python train.py --n_experts=16 --activation="swiglu" --normalize_top_k=false --n_head=10 --n_kv_head=2 --init_std_qkv=0.0264 --init_std_o=0.00591 --weight_decay=0.0 --seq_len=512 --steps=9347
Below are experts of layer 6 (counted from 0) of a mixture-of-experts language model. Rows are named router (the router's row for the expert), gate (a neuron's input weights, with its number), up (a neuron's input weights, with its number) and show model dimensions 192-255. Each number is 500 + 40 x the weight over its row's rms, rounded and kept within 0 to 999. Numbers have three digits each.
Before each expert's rows: "mostly gets" lists some tokens that are sent to it at least half of the time. This comes from a sample of Wikipedia text that the model never trained on.

# expert 11
mostly gets: " National", " al", " government", " Le", " pro", " American"
router:507552479452491516547509475461567527519494476511513527506458493494393561521450563472521530487437507548483496466459490470522472494493433506501504505442528529528516557530503496459448534531564509
gate0:527468468486549489442538600539466500574523494553499484463403477493441502541505432477491426547450508525441508500496483511461416502554501503464485515474469466494526509502480527487481471467561539
up0:487501566551439425525518560427473466513442486487531474460486459480536373474467481526510504527511446544553495553491537580431506508571490476497452506520419481501507500440577495534546482590495503
gate1:472534517461505496515452528522545447497517546487503532499544543458466567486490493458449524537494441481465547412493485509510553517479548532532522500471519414464491519490480475524445425560544501
up1:535490489543508554484446561562527512522432497506555479533464507517525510488478537541520565476520513473566440468516495498451514557504471478480503493459453483453462510448484548491475566482550509
gate2:528520506569561485471592466478485451518485495452455495510470507473484417481441519469495472541554555532531488520487516550591426491477577475486500473494498522550497525503502501453489475466491458
up2:529449483579493467499481540425445524438483413490489499527486468550463416546500429496466539397563487486467509477534498561479450513515566485503537492534512530527574495444506467532442465536464476
gate3:504533472538496487545501503494454412497513517453450528515441509516516553512510476508520507516489467520457407400492499497491505487476526534422532495503504608439428476522574414587520511465458515
up3:483498455431512511467523503561457558507525486455473514512485463498480480547474549498479488543459519446596492543474471515435492568490506557560519463527520489530509539487483539530530501475442518
gate4:487501489487428569518577511497422492516533493511524467468514556514522547505585486476482528534483454467519515515490483498527505468510555489386492509405576467485497531566504430464490498553524507
up4:448450573540433495490465437551479532541474469451518525524467388453486459540502489490551484482505478585509575529492487373468531478429539517485494484508504447513481467515477502473541542448484488
gate5:551487525510456591479521511510437521463462501537519481484517508429465545523534522575409450473534469550476546448470535556476492512494515521460528580481511568547509522457474424492436494502492472
up5:537450520476492453493505526555438506509551574476476496402578550555507491523503551513518451456540543522500367534459455518554496482535472505470474436520513493506458488512557524510460453512544426
gate6:494513531509497544492519461528483418526542509437493504524458556510512504553517507457490511468514508433430570496474535475596494448493476442398431560487498471519518526508496422473507485486452507
up6:516462538468502460519480492494483480421512564559500569478512436534498503477561572484504543528553525492470509512455529463538521513444495550515525520479506481511514447497528515491522498498428481
gate7:502511445468483524533451490493505551540500501435594407450505583411545559551480514487402513452463477512518513561475474488537488475488483489486500507466558527481437499543496414486444479584549498
up7:485456511491540491492455508521523478529513494488496488430466504462489582528485549471545514504581520518573547501448480432492525479454463500519480528514575475513469478491443434492486535515524532
gate8:433488489438569521405464593531469443529417486546451460458479470498534589454505539512454519501523562455448606482451494397494505490479525440567404446497477482507598472525537447499570464461522469
up8:498525468516508453496514556521461446574541485526452492569489497490525523432464503556378503488454404497523555482497438534516519485458469529497449487461501542574523530550508448443427517496497482
gate9:472509459524510548515488440461469512442528527514545460537536555575575430473538502456562544515540498503469451506526521585474511513492497511439527465501499512473484493540512438494568424552461497
up9:529461447467474466456387480586471588486504544473453523540453493513523520499465518494473518522448473487503467443484458515488476496493484518496489469466527495539486484477448594574577487463469549
gate10:485524493473536445530503518605508492538501491516404566575563488496524513549507538435552521593436611553444419523504516473455512540512500457482500529407569530571473550493493568465495521497507431
up10:472474531515455476546397492535503542490508506477570515506451505539454530501476495486507561444468519429474530455553552453495505421529471499522454540507552463464536509504594511490550416502448497
gate11:487517580457451513558443509509502563494474485464447518462452461528536495476473490474479555473431478512494526580510473554573499567416523413522506551449519522461520512484507386521553463568489483
up11:523570448490495487514519518475537482584478509545451491430513523530509509541520476499470484534522509523472469531483534498441552520432453529539492527472507526546441554524426543525423515424478489
gate12:541464470517531528374480469503512514554405547516526493596496527504476463521442545424548501466423451523522519492498481558470478470465486430486485412462491436486515480540434446579501488578505562
up12:450520545513565527532516472531477449454444536415473469498522451520522527513430489587482486483415454510513493544494495540536570558509473528525550570521430525544397484524467574478460566512520455
gate13:448502505488503494452496540435460521450528489506546537493503507490449537476557548407487486467450445464434566481603550482465454492526440420502488426427513589435508463518470543425442492529509469
up13:530481519453454492521452491486561539503533426574515416523463492617541547501470500508485514478452481492514576538549516491438481494505467473536548530525467485507476490547498510506505552485465478
gate14:518543609625548557498534484480518504472510531538521549522456437519482518481472507552464554489482495542436425532541494481436500509455482550509521562566427449479536481432491473504467455500469479
up14:455469524424448537494500499569481474527565509505502543495547483498460449523527523575530495554492526445566507466439474452590565503507498530518467487537531441534494517509579463477512520524449494
gate15:553486528487512505472503523492425535510509554479510515504446530521510415496446489449488480468525537511529469485462522557483462477447551411542520491464512480527552424507527522543490419441536444
up15:500484459434429469516520482509543520535533448504501477527428542503499473494516498475495467511528487490519482488504532487463439576602521488488547443458538515489449589554459494452466525474492544
gate16:478520468479467470557499481510503497519501502467480538462509485504445577525486482487572506434537572383497530477553568562517511506504537482511529479507516507527464524497528472503524526460564560
up16:539554453514464445453520491531523540578537461398546555536459479522513543521579515507518509496526508424483511481473535528604579546527533507576471473491514502509431522531458528516475515523530528
gate17:489480565509496413503458503469465486461513490471486482514508534489390512525492443449545515580428519546517510466432562497491425492349434498498515503481552505552427421525489482524475502482448482
up17:498494550503514487496485539540563495504513597471414505578524571523522586516512536464535521525526474541468521434575531528499524510462434546538553514461525548509497465501413504520503522500563550
gate18:487441508506468513481518486478490564591521483432480564405509573532471533507461533524436458508466418510511527609504499427545510505469525452495479450494464512543544521498514397494531499469421471
up18:598505482514510517465495417588525497495537495515544474496405506551535543486536476586522590518505486469575521514479496522505524554518518464490480475516545554537494495516428494530477498434518526
gate19:469472503530479551510451512503514495518499577481434556483513513460477455479487523419547459548491530544498461533545521540467507506596465461567486565507494486569507425483510551466478437485551545
up19:543454462497489508453474518434473569503487432473541491473484575505537472510503488523486420482542507516503525486497416468525490506504524544515512498492475477521504490571461421483488467526498486
gate20:550536488446568501524452531505540548466559467509491531482499492500442531495477557528493498573480461447591443545542488496582446476592530428545498523522517500433496492451472442467519549537479492
up20:496489499429493530506453541515498549499459501489462469452418462442513535493508499552494507433499500480556529487454463502497466453527555509528452571562543445549535453472462560479485498507467433
gate21:492559511566527476506502430460524452494526488450533434524490567501464550556516496549587551480468430457525430438479514502537511499500497491557500539479445494511549500520448508505502496455419489
up21:532540449523532464527431525535475485514537498468460490456480495464502467451531511565530557481466553475397496507496422510516498452425588452477491475478422555596523509485467494498499472585489492
gate22:529450438483519438562467485462545487444511451486495480455533495479432388462486502540458555517551532521511517515470487496486457445513547505464479494486429476505469552558455510453557474527616478
up22:492482562417540507522463489498464519550501502462499487600460541528434474514476547564517461469482524565505497512548456471522538537450384443556489469469538510437449496522489439474462572517463502
gate23:494464501487544552530495508580541587482515477477501613541604557592518521480507579451516447450469485575550468506487437416493522484540468518427519502501476551458456471473470568475458537513423524
up23:518535525512528551562550545499430523496528483524479567485481432515474479501490554568565529503451491478501459553540544439475507528535527465503503466521481510474481462556578549494560518423561495
gate24:498493497499496539542542417435418495545491503562495461571496505534505460527496501520491526513497451494434477446525482499432494569467539454450549523475556554528543509471522536477480547527488528
up24:472558513570462525460523524461515549490536514529481472539572538456474524550506491475503524464432466415498438505454491432421464415431496449460506505596512413437428452571451535480547441390520490
gate25:469501499451453551453546497510578445461570518515491452420571444542484549466389552540508474493519462453514449536408488517420500510486420458462472468418427537494488454441500486496492469485501459
up25:531536471499479470434503521470486517479444531542478492474497471507505519518563464471493398473487529466491495484475484512473537506548500514503475484502524471457574479453484518461455499536542446
gate26:549444514503517547585550515529457514534496461524510460516449525551481517472468496461543477517527550519430543476555473439505507441506512533474549568472462475511545513487434492485446592505508366
up26:507524547490443495480498458517484437529512427531462457560427547484371505534514515464511514473437545476504466467524485539434523449484483547519532564541557547477451431491493499494588569457508438
gate27:511462528512521553463473503498508524504551456501553511501467540500497491533470485476453490477550502504449471504479565548589530496510536503501461482531450450525510486468496535420475536530487467
up27:462528475563488524541531491468447504489519497522507520491513492550557445534506459459529497531503481462518536514505527562429525476505564494467515455471526511516484453537498481465495475519517530
gate28:493501462433482486456495540508472457407507487463488526422546515472456470517491472445453563466386443442485488496511495547428537488512461475560485518522480553552520595473534467455507475442549503
up28:404530601489517526507471463464571507406535521494486463483510551520427536532477579501529424467495576423507480500558502484514433481403530487448437408506559534486479439497554542493527475498488449
gate29:432528459462455514501477468508479441538454551465496496456478530539542551565468477553450522578449478439512487514487497531462518464511495406502491482450470550506500538492493493421494599526529508
up29:457432545530538477469571540591395518588447545465516468521499528569481484464391447496470469461471503542480560460581531440528517434402450543553471517468593484520513517513506562558597493513470455
gate30:529488476475526458544515466401510577491603503581442461470518480510488565490554520503533465503536483484514431447500540456426550532460505468486495500515497498490488498519541476553471481453505510
up30:502497570534465495465479503527466507490501474420478567541479505492489451479492505437507470507509585497439497504441523481442546406508455586520460487584565482555448495460514492484493507521420481
gate31:464446457534424520521468489490433526580484487446559486525452514450451475521496610510546460436532461488528455498513418507495494497525530477434488455541533414549500482520498452602523442512509531
up31:519535532481490587498521495499538486511470558513507490447450511440459515483572515576529504439460451595520513501489547520478525549524479469520487516459581499531569442516469443516474473431571519
gate32:472491512471572459504505555519458510494523527476548467478494470480519578460511467502435485432528582478437432498525478463457455468460492451480453475517475591567480434525502472420517521551518524
up32:481493511489511454536487453501490486468505461449523478546500487490549528549471597455537476555520581531446535484503516506453508511470462512508495553527544450498544527534545569519431502538481514
gate33:534528563556505460473436528481519474498482520452474533502544565474544462480540534538509490567402472481487519557504438458535507490527510474535502509553538504520532479535551500507490524495511511
up33:477455489486413587494459500433467478445530466467454560603450441406440468494546493501571405416528521449515526518479492454495599514528480535504490499491464526504497479518519533473544447459430491
gate34:446505554484517606498498488458452488444429486519503480578501538472390485528455526581472491516529599519516487515468492565440537540522451541493516456485463443478493491522455415569509534506501552
up34:468545543447487487494542542489488507498461477479471556529572526482484487500500487458530499528509462443438502535499450534487527418545516508462547485501466479550466520477491437467478525498561499
gate35:474416486546484465525487481506505514543548465495503457514473511495437474525491488404514443498486525448593512486538520468595514544473446543501470430556544497515521550472503596525562511519495547
up35:501490455449477513481488440493506465484475466516468479502526487607469562516541469555475437482450508583493520471468427397495511440511491514495495486466388534574498524426470515545536551444523538
gate36:528473483517457492489441453463579500465523573427475458450515492453530539514487488486497487500511520537471436519498563518377452491546455538451501521491558425502543430543552522561529537435453554
up36:482519441442477485463515479575500518511489482545489493556504542467468445490490475493496481521531464501509542507453533579477494575457559455558467560558525504489518515426472471527536551484523583
gate37:508465465441434521467510378497548472439558521572511435507526441528498514552498524471512524505536448552519463492524524503386515431507515481531463474427521553511511547473523389526532459501546431
up37:523459425535562518497513462519468494517446418493501516549493528492505497464458519496492570526502475548500498437557487529529533461522536498575549498431560505529394514563528547485482465523511511
gate38:488525472562491484498496442412474440514502475532494516514449533467437440516481401496529528481512455477440485432526534449442455464540511498494583446525468494554535464486502455476494490529482487
up38:480533499504497472525519490477488520470510460455435548408484495527487461506434511444534470464498512510447493520508488560540533490447547536487523549495514477471496473562478451461500471525487500
gate39:590423452501490514582545552449507453440537526488523522503518487568524423482526446407536542507566539501505498510485509464490516540550533483525486463498547486508490456502449569485538443489519488
up39:547521482515507533455539464492509494511523478528573470512546524554476566466471501469482489474516549514461575435564526515472550512489512508548538494528503521520503505449495482489500516455485544
gate40:445501492464522488573503528476472542468500501477495474525567447494509484533539480511465462497509468577522554489518511513492540475511514520497502553494433428468486537553490457427476436494534519
up40:456478465532549491409537474527477491523448457498514492489505433464443529562467507546525402433468529519532454515505503487524393489456430490437408539536540561477539510474497494485565566509526506
gate41:484490462463536453494426436491495516566484473544539447539488525506519492503564464546504542429446521620548504451542526456443543515440520508451471457509501529464443543473520450399495510476418431
up41:471493485594573460394483488543554514425515569501507494547465516457510497554443538484470514533538435491486561492481500535547500487460427504444503446450504520453452472495455542536492489536466479
gate42:540471529546504543461501507468544501482532438500508516521516558557425483540523536523493511423501525559474472433518493499471548530449453479527541490511505509494545435480484515506483486463461489
up42:486490487472548493540472490508487500469522546548471474543466501514465434444465487488477464443509587534537495458546493471521517530557517451472463586565539519512536547471465520452455481479548503
gate43:577523377500496418486479501475487545451465490523520557516520451464481496489522498474471440461502466479501462410507493499457554567455483531426528467511518530488543434498480457492518519517517441
up43:504463553533502509480471497512441518528491432568450440498501501461457495449511486453501549547476496454495476510468452555508517478573478429466504480489498488480502579519514539488474517470480534
gate44:492489538485438539547509546493475449475504541517485506534429489471535534552465522499463588490471467515597570507510515522426500518477504437539504506443495479542458472477400499545490473526514488
up44:557555468541493472477441488506533465545507451480459540552450482498578448486533559447541463517517501472490508526455455505449471473517552581527490469587503427503502522507541497410534497460544485
gate45:471468529529492466459417521501473477449502426429464448506417529492484587478527557472491576556433509482549534444453496453519441460431517492501502482543509435490504518525473549445511530481551484
up45:534465527572505468508519524508500536558482554512540504528456542487452482541509503417526624435492457491483481516512523472391476454498456518528580536400486487523461506471462524543538515468483413
gate46:462535531482529537529546537524496472512455377529567490433508483491531491546420540558439549521430438497499423474397525515468508472540426510563502479488444455493489509507458540494461478468557446
up46:505515524579535397460506451502505411526521522472490491434452572537481538490520524413471512496597547488494489481520479478465511421577488525520492492482478524523555502555509474551562490520448488
gate47:476494467516546444510486501506549522565430567541472492483509515505496530613465395461528532518425497500599484471571500459503549463443517477460466476521471509442531465539522508479406479531450418
up47:493512582473507492462517496505491487518536437461526451458504496500527473597451515522426528422526474467509517481549460538426460486438541427450553533531536552537513498552473524565512474453554384
gate48:489404486455545523473447455484548608519482421471463482465546532497455506482520533517540458548507585507466505490480553542494446516507449497491526520453508533580560460537545486485451470493453482
up48:538571527503467450499420502590455518470470510503538506562450479550437501549480397590509585449498505476520568467484563500498478533475526519449451456521505472572479479524495493519526485547472469
gate49:534566466509446534479457514561462502465540526540475468484459548561555487418512475465504491448489422493547489527435552515573557502521515460527520513509458579423573538475557469588517474482459447
up49:611540493452494504453465481509524506518494478442508474544514531454438513517496510500464503547456507505552459547408491493538469493426495556524458523518537494464447496452498465527471508492479604
gate50:565565483439395477485485573541526516471391447565544538540526483501576561423530484489453583531459459446476456517552550551509526502456484523486528532449475448484482513495586518476455506507515563
up50:546487465441523487478503517523594477526500522520432518449472483507439477483566556562573566501529491491476482520470525574443573428526513500539516493490486482534547501461533531476565461534512462
gate51:523443508522488506432479491454534566539517552494492469430431509483459560527494474485514481482490494511555527492544533550512499535500522463470513504510597447501459527509421485507525395479484432
up51:448592551513481511504501485482510449525485468524527486491560487541490522447544512542461485516420471481559424490533512508573452456476541469454520581503504524503474485381440468513524488498541496
gate52:460453467527536457497516475449485570489523580458446499495520472533500517467478507510475562528488507491524544488504557529508493539494517460496481559523517478533428449421503494473486601493511493
up52:500466518537515407531513430517606485517473514416496461541476461528470495574405563559543564548523521507527453512550540503487484533543494487519508504476464468518540484544530432518487556485475501
gate53:548472537497471512536619477529516515498508508484503431521466432494511483437527500474525561560511444508489492466406484436535550502518524497536553521441440494514495473471504485425462512478484542
up53:521549444545505453506539483525487566513491535471559544515535473480521411487593438503511537493496561462499469447499501518596535517525539442440483453476449525412489450467540536485577522485445480
gate54:481384543462493453480563500495433466539485554499505495428516490508541527507457510489579540500446535578543505471497504519472451511457507451470518511510560482547431451551530490515466545496598477
up54:451524453424398461499562503480526478505434489486460508408449485501441493556487524529437493500451517502513474505517503564435553531459540568470468495508475528507461534482537461521495483485537488
gate55:526548491527499450465537517386579508532497566487420504533523534543519472524485593454438443503433413475449484512542509492581526489451452532509532470505531506493531559492421493498469576471497544
up55:517513501440510519545564520474516493525498432472509506492531453501495511532494512514521529506583505486495522554489486497480475486491583536551446511453525440522518474504423534497526494502546522
gate56:498489500560540457519473525462476450516459557355484409485471528483508523476553481421472481496537557496525516467471513447554574440522575519529517485574538488465503486494535507516469459513527557
up56:492457501521480461489477501492547455453473514512508457516558431470531553541414528523426444537488457501491508426564510439493488480438424453513555450552493470483507546481502503517453459484487543
gate57:470493430547463503518515538517523509516446420502504477567457521449532524517599506538514500518536507532570391422524455418549552474476546588505600492501473500471532531542421467460518473545518453
up57:562470513466451502493496489534467513442482433527500524558520476468515516477545480429519481516413449533568491531440485461511505602546545496520493525534498515530479505588453448491523495556426476
gate58:553504520560527502472533499483530481536510455507446530460502412433523462416490544493551499488447500503476514495510501537448432474461456484478495549485517492472541501567497565464432491465493448
up58:460487455502492421517560567503478531517490451520459402448479513503534472479541495522476409544533428503537544458489446479486498480541435456452454512576448481551557528508482441425481513487470493
gate59:553556450523511487463552520583583534476528499540501488525507556507565536485487469479538533502529572536545516465498490482502484447548475543562497552473525518540478532470489467481539503565442575
up59:503517522526466535527504533522426476499529517530473487516502572576488534519514477488494541502570507548441554466501527533510454506521528479481521504528540461506533447428549497561440436491501529
gate60:534489492474536447489474467422518496573457563430447484493496492519532433552547461496476507500471471433497492409503497480525498504527474498447519546533481454496435435483463537462505467415503514
up60:519469492521461513435388441520496499475471497489550477521508520524523499480556477553500500468473534488523445513557519430470525450480547442459441433425418500511479544554456502495502553511550465
gate61:531457543459502617497448467504518467504476541530505516410523505505512436531516523474479501515542570405468520509541502574469541535523492528503489516506482428581483463498514499477521474470485483
up61:519530510468496517485467461510458461447523517535509546498474435449531545483509430546479526504446513444476565469534438531550524422526495546393432521519468518489442512468488502446499448520515521
gate62:463458505543506505462507494517524470410550447435476496472510485506503485522490480470503484574532475487550505510502466477509526499511449504517507553505478389534487495492471509542504475500549466
up62:452499472484441353461525492527530452567444445520546531532511553560460551514529503471504491431503532483517542515563461556480528518462514493491541477563541515558578510517549568529445467534420443
gate63:537451545472426552472530571530515591481552541436559466505510515437571424480605559532500474502496436457460521500511588520480462559435553505554548493496479550477446445487506464500536523510544469
up63:459453436578474442555519438446507472445584484491474507538541486500483455482514415512570512546513548503513497513560474526553570534504539509436416492504493486509466547522431499446525492559475485
gate64:478522461493426431538526515488514461474498458509526488568488534500469524480482464532504460477568500539501538538519521443448476527435520517466511547475591512544521498500494529478552527512518535
up64:496446482444515480507442472462559591531541518462483544461553479535525553495503476445450469488538491488484495485474463496505376553489473482483517495495482464423527472466532513598459510568460473
gate65:452518498551512501474500509522545512503488517435541537505573443496489546400522602540619531464491402476563536528483495504552546527520490451479490509452463418576471456462492453494539555511576457
up65:493481432458528543472529574534480483471485521494475492499496416503468484492494516501494471473543515505540531513476475482501465429458508444493450512507474457480468496541461501495530504504499509
gate66:522498475479562482532485467510474553516531447439459520513470472562505497532389511584488488469474569503516522465480536506452554484509505488498557524501533514510416526523489432461502552432517436
up66:539577465462453539426447472511510567486526475512431476523534531514526444502489423497454475511403441501429528512507555500470583435472538540480597446598521548442439494511431497504441463456584525
gate67:516558550496469422496506486593448510545555534536520494483482521510533503550406513539483534464447527569424478521512447485524468529464510521466523510496494574552499482454515568526539551524513509
up67:522490509499536478587480452444494485520460501407525573521501432513452470516569488470523571500499463513532477498452463527461477453521480566508548503402489501467557489547402549564605522489537592
gate68:517469557533522514485535497491534513476407469493562387429485458451531529513498538488543484480494516520481458512500511465419468512551484560497477505522488590465468514543493453514462465473536521
up68:494501499496489469489472422439477575531527593477500505513469437515501456500491448525494413507480453490482533447554427489483577546633465524538507444484533497503501431483528519530457483491496470
gate69:447517514465415514545487458438517415500493486495523544477543475464530542513504455447479524517580479485516526453526554475543510456508502495555500550529386506442438504475473372525491510465525511
up69:481483467504484493504486475529474453505522509520476450475499570490498419495479470455472571545481491483504559509548512506429464479568471564440493528513506514518462480510518489527452481499497481
gate70:501523459490526547519522515510483462594506504532478592514445512496524531514507540607574547481514537565496496528571574490520563509509519479465465453497520467521502419517540487550526551495542570
up70:501506436537447536570472458470453468524496433521564485461530463554550407497495460521434496498583412533487506521457497522521520525510442468453499535523503522471458546574473486479516535484474457
gate71:431520496404426520459486557467517459486457449500484460532524503507434516468482398512487523501493614490461489475594513516487526538555468495485454487452481470423478547451506448446511549495541478
up71:402478473436465495502481538495520548578467547477511509548540502486456517544542545452491481446458481456484499467540497540482565408546483457514535452456453526535454534477476532516501528520450513
gate72:480501503467498529518520538556516519554523573493578510504430494477490579465521541499569475482515539489514502519493507566445526422528485504443480487435544419528529503469521510510472497425554488
up72:436561501472463489578464454636467496480547520495509478465447516447506482531538539505481559502430594580458544511522492488501523521517535487500412468507479527559489521438486544510528522534471507
gate73:504470537508437473489518455487483533469584443503430514508544477489588526481459535475526538565526475422551545480422472534523528514515414433519508466517540434522519508478509513459500486495548469
up73:531398517438505542508523520515415446434420505468475472483451486474525517521498480500514485460447428529422495429519471429553579472488508552476465516442558423415490453509509500524476511522502525
gate74:524523512479465516559491544498542571508509443456511534561410475473533477470494515515511535439482455535499546494469528508477517477520419498455471429481471422530547490520361520630458467484577549
up74:544513546495530524456460400570496494399491476516437530465486577495474529477575548499450513479424606547517522507518528496502515548449434557524546449506555533463478450535479485528568466525459511
gate75:539540514460473496494560444528504480491466522439609510452493530511510513470484493535482541491506605471449441540419525507494439539538510508478513540493524499485516498562490493491543456411494494
up75:571520460505455534601520477555410503471454435588513479489563494540465500473447491549517447563484437515524473417520515554486441533461438472493508425562482493499511441525561526495557535541512507
gate76:492531478535426516463485486442460580508507514486512525440468468452530518546476484527526570507535508526470443358471517488535496455508495519515471488580528460508528514561542445512522574495516505
up76:600459466452492532519527489515489610527471539541493585478402498515531476472505548537564476523494528479486505465522502501512530493519531493494455506526482537428481481454519498552454580485510479
gate77:460436481496547511490547538484453423545585499490455521423457447490466574472506483509460491459500533420505595498497496502512537449527591447508492518511488555594476493504455495532540563501557469
up77:513578508469500525521474478537475536440485444467495558577463521511512446475580471526466542507545535487473432395538548550493495535549443532576488528483498425423512491516540497484491475505443498
gate78:430535495503495477468494481502528467482532497480434482510474502512516470458456553541615500518500520484466490502444514472496480457491478456430514372496509492528522510568492526487545541501527444
up78:454584559489524458460454516456485494458515500586493453488502572505459461531443475422529465468451476534489536495410526507544490465565435505478527475525487670466489516436522539519518439509514534
gate79:530494513499502521460515537549509504524470477505566488504500474537506446516495481494440503530483467518536463454541525533457572469505449530462498568501505487458476539488466581525395526527518465
up79:517406483513424417519526472564454545511495525473536430475512486513435454493471524501478432452515478473516552502535509581494455414490502448550552429505491523474518498472519502537472521497520488
gate80:491470517459509488544531476495502511412493498509443518411518548437500494485503456484524508507512460504555471480460518445517492475482506545494522560493458491445500504519512411444508536558485473
up80:505546456422467452479465461515485485546464506507430486485439478441481452440390476520436508497458474548488533567514568499553478533547450511472436561558504495477517505409493500492552506494504444
gate81:482506603456574578527475512524463507455538498484491484492508444524531467494517400461540454456508484580515472531532512490472506569524456498495486492541476480502626416503548493547451381513512542
up81:514461575540492542530533530468416454482531507480479480503532459498527518491473405536488540440556580554502495486504529442485507521587580468504490450493513502490572490465488500507495471473510558
gate82:467478487486463497460535559475509509398494455510530531543436450583474529508516531551488498515494496397503537449461484500494503550496544567528455491478514473521437513518537529507462462413477579
up82:501491452488515495516486493466559439527513528502557496478532567470467537505467423454612522514512453517425577430587461525429527540522447445494526510475466556460500482493438490469429433545445533
gate83:535551403545487438489446499467502510521544522501603541484551515526482542449535469432493546480491496469561480500522412537549495396431556433553464472491488457527546529510454430452484460466568445
up83:448413462462532531530483468551501472458450528572486507519521481497474518454505452520512493521570467559415512527444396456575452469468503474445467495569537509466526526527460571502538447561497452
gate84:522560459498496456452529527494500534472577510519496576442506506463467521493482558465492461565477502547495512498443515487495484516535517553533441529500494461491463565526495474409523519460540464
up84:465540446504488500579486513525482497377478492498459509568500548584528498489497500405520630516517556556474529520524424448457478476515437487472566577439566541529526582517550534492468527508505482
gate85:453536466490524500427504457536522552517480479469499530520533547475519535508498527470524489525501561493527553516447524469464499468433512468486502454517426506454538518406541504410518516536448472
up85:512467542456480566531526529468444499474488483488543440489523495489438545566469530557509479400436537477527434464449560445557517505514519521488473572524516483508539474439557449513481468533532514
gate86:561545404518538446530438523500423485471496580547537513475521505480460534538550522525520502487518510384472424555479493474553524482523415520548422589407506494454539527467374516415515518586516471
up86:500559512498564468518450482453558522505438509472443469450477546552520515526478468558491510474493473492411486461457536464540556538478549561384482489506490551473472495507571437515428461462471507
gate87:491549423572492477524517505465563543449482480503483553507443496497443502398479521522398553540489532517461491429551530589468557559516534523504444419465486469483517479484485527460485452457528467
up87:479479557492538478493482512500546477487568507449550489499506391428488470509517556555488456574533524527452555539507526446487538497461531532496424554563481521541535478471575455485484455486426509
gate88:502455497468463441525482531535480455498464453486599583490465542500440494472499477524529537485463471503463501480482510457510484517578577588510460489470494499472510557496494543513480531549477542
up88:485440463510530485514549515483511487528503511472458518476527474510492505535555476465508520509549558497507482507481555512536522453510479464547583521555456488505555494498433513508509501457492527
gate89:503478485510515511494464502494537485395481443458488496616453511541522517531469476583472523475422476585470452480520544500538452500539500461534474506493548540530461503515493534627524545448499514
up89:481499516470465382528551549545523510553495472435394525457474525493472472470545474489498512500539498461619517473546493531542504500503541437498418543474512472495461490443454481453559497453478530
gate90:506553459467502488457459499498526448490469480460453508444444540505508582527561539444509475466438499552511536543500473468526503497442494520443585524443436547510511510563504491514520513445503489
up90:492486537499481537462518472605472531521586555412452532500423526525474502543502537416508500515484460433462465570515450514486482518489582458582428533588495457462444527542503423531404384443436472
gate91:473506511540481445486588485527510583507460484469569514468499480549518482521485407480413489483476536486455447479505510571476554485475525565483477460499461411498467482450531520448482504502528529
up91:563518454493492570515508527563402466494554450423469488452488454495507516472511520457469408512470500518545598527497510489461530516510515520484569429472455476545502463552510489501528476438496544
gate92:504449533491490550494591507540541568561449506470546473477511466577547489605491516490492544554481499536458526472490474450509528497440532489513499529534560490473486498500434501479496519454524470
up92:513461536516543463501564546480459549530476477504497438534451496497539488526576475511530473525510565516499437481518511509526433446483539558479514504501535492518565498542481476504567523467445540
gate93:531527505500480561547504485528427554511520488551447471506530521422404481500447529496561546553554587512552434439503495546549533559528509536554467453492519460526474495518479508504497551406459526
up93:474512467504492491573435479555367523489518521451439594555453413526502476602429572470530534543492484571452575470485494482482553548580506474482478503509492485475552458538516534491398506469493487
gate94:542486505556515507488430485518541469479471465500529482462481403526499509523550486482458500482526493545496543504496501458537455527556534527492499475494567499542498513562493423553493474511476472
up94:516558460600447529517503435573504578477533495496515526564509539526485432565467564489506457439513447568505478457556500448501551500518502511509493531464547461495482449462470524557570492487529516
gate95:491472554591550527557471523511531464539505454499428471560481565455464528437536491594449486514531502479476487488441424475435507490479508513516520490437433460494565483532509507459469565490479557
up95:463584531486482599556493477484457454481532472500498547483489431418398512531502484553519492548512490549493500492533534547497515470492548441485453493547511501495512545473510460535527540597505485
gate96:587474489459471472509526520548475485530531488490540567475537484528518495552489453504462564477424571476450439461499483467559553442479452483510540442396543433515527510442545488495520572482523493
up96:495501510507489510573483495465446523416466545450403511517434531560583529440540477537560510487516557452496564510522557495554511504523486527478444534486507517505456465524520506498509518427578553
gate97:472492524484504537537567462502494533467494444511518474455482527491455452519505518580538530590506443472559488420514451547554511472551492535465521527522552502540452627498455499546442466434483471
up97:483448466529486533486546508497502509530514449539514463460453482602502439541501500534484469468492395491504483571526534546476432513483474527504493488490457514504551521505468507472465505493370532
gate98:498540521543473528546520471517475511429535456520479485524493492520503498516447510527553510537432521506508489491496469525538501437538499505579514519550562452453482527448486452521476472502477461
up98:463515479496501565463516468484543533448499525519503529531490464473458516518495461451497545528514542516486458502511612487524466528486524467511473487487514531527419493524476540499505504532492476
gate99:505573562408549549510551544525501466479509536424482543517509482416488466498503506516474506503444476440455486530543529517453498528486476438559495503453465538490491517551593550518493422472492595
up99:464514600538513491511511507561507490441430512603508472555401531477519486517587535536506504493512511500575566547580534501486473473485383493464498513502502489469539576464548482495492448469477459
gate100:549536517495534448439481466498547555501497450492485448530474510549439495499463467555530466489473449477475480549446504492472556491497499539543505489531463530512401470497431483507539473530567522
up100:479461563537489540540503440576497548552534487468537473483481459516531474506560501474507533453476519487469515476508549382483483442491535484568499502532504542501474557540534582513491475527508450
gate101:528500520516461429586506461457496509481505487543492485493459509563477467557468520475493473597441522560546468522561515429486497432500510453496553478496541545513476507452500487459570472456441534
up101:532521540460573444525568539517535571473462506515516557436429491512503535526498558494542513522555500479492448478509489485440595467563418544567379530520539515479523461497452462473495428460542482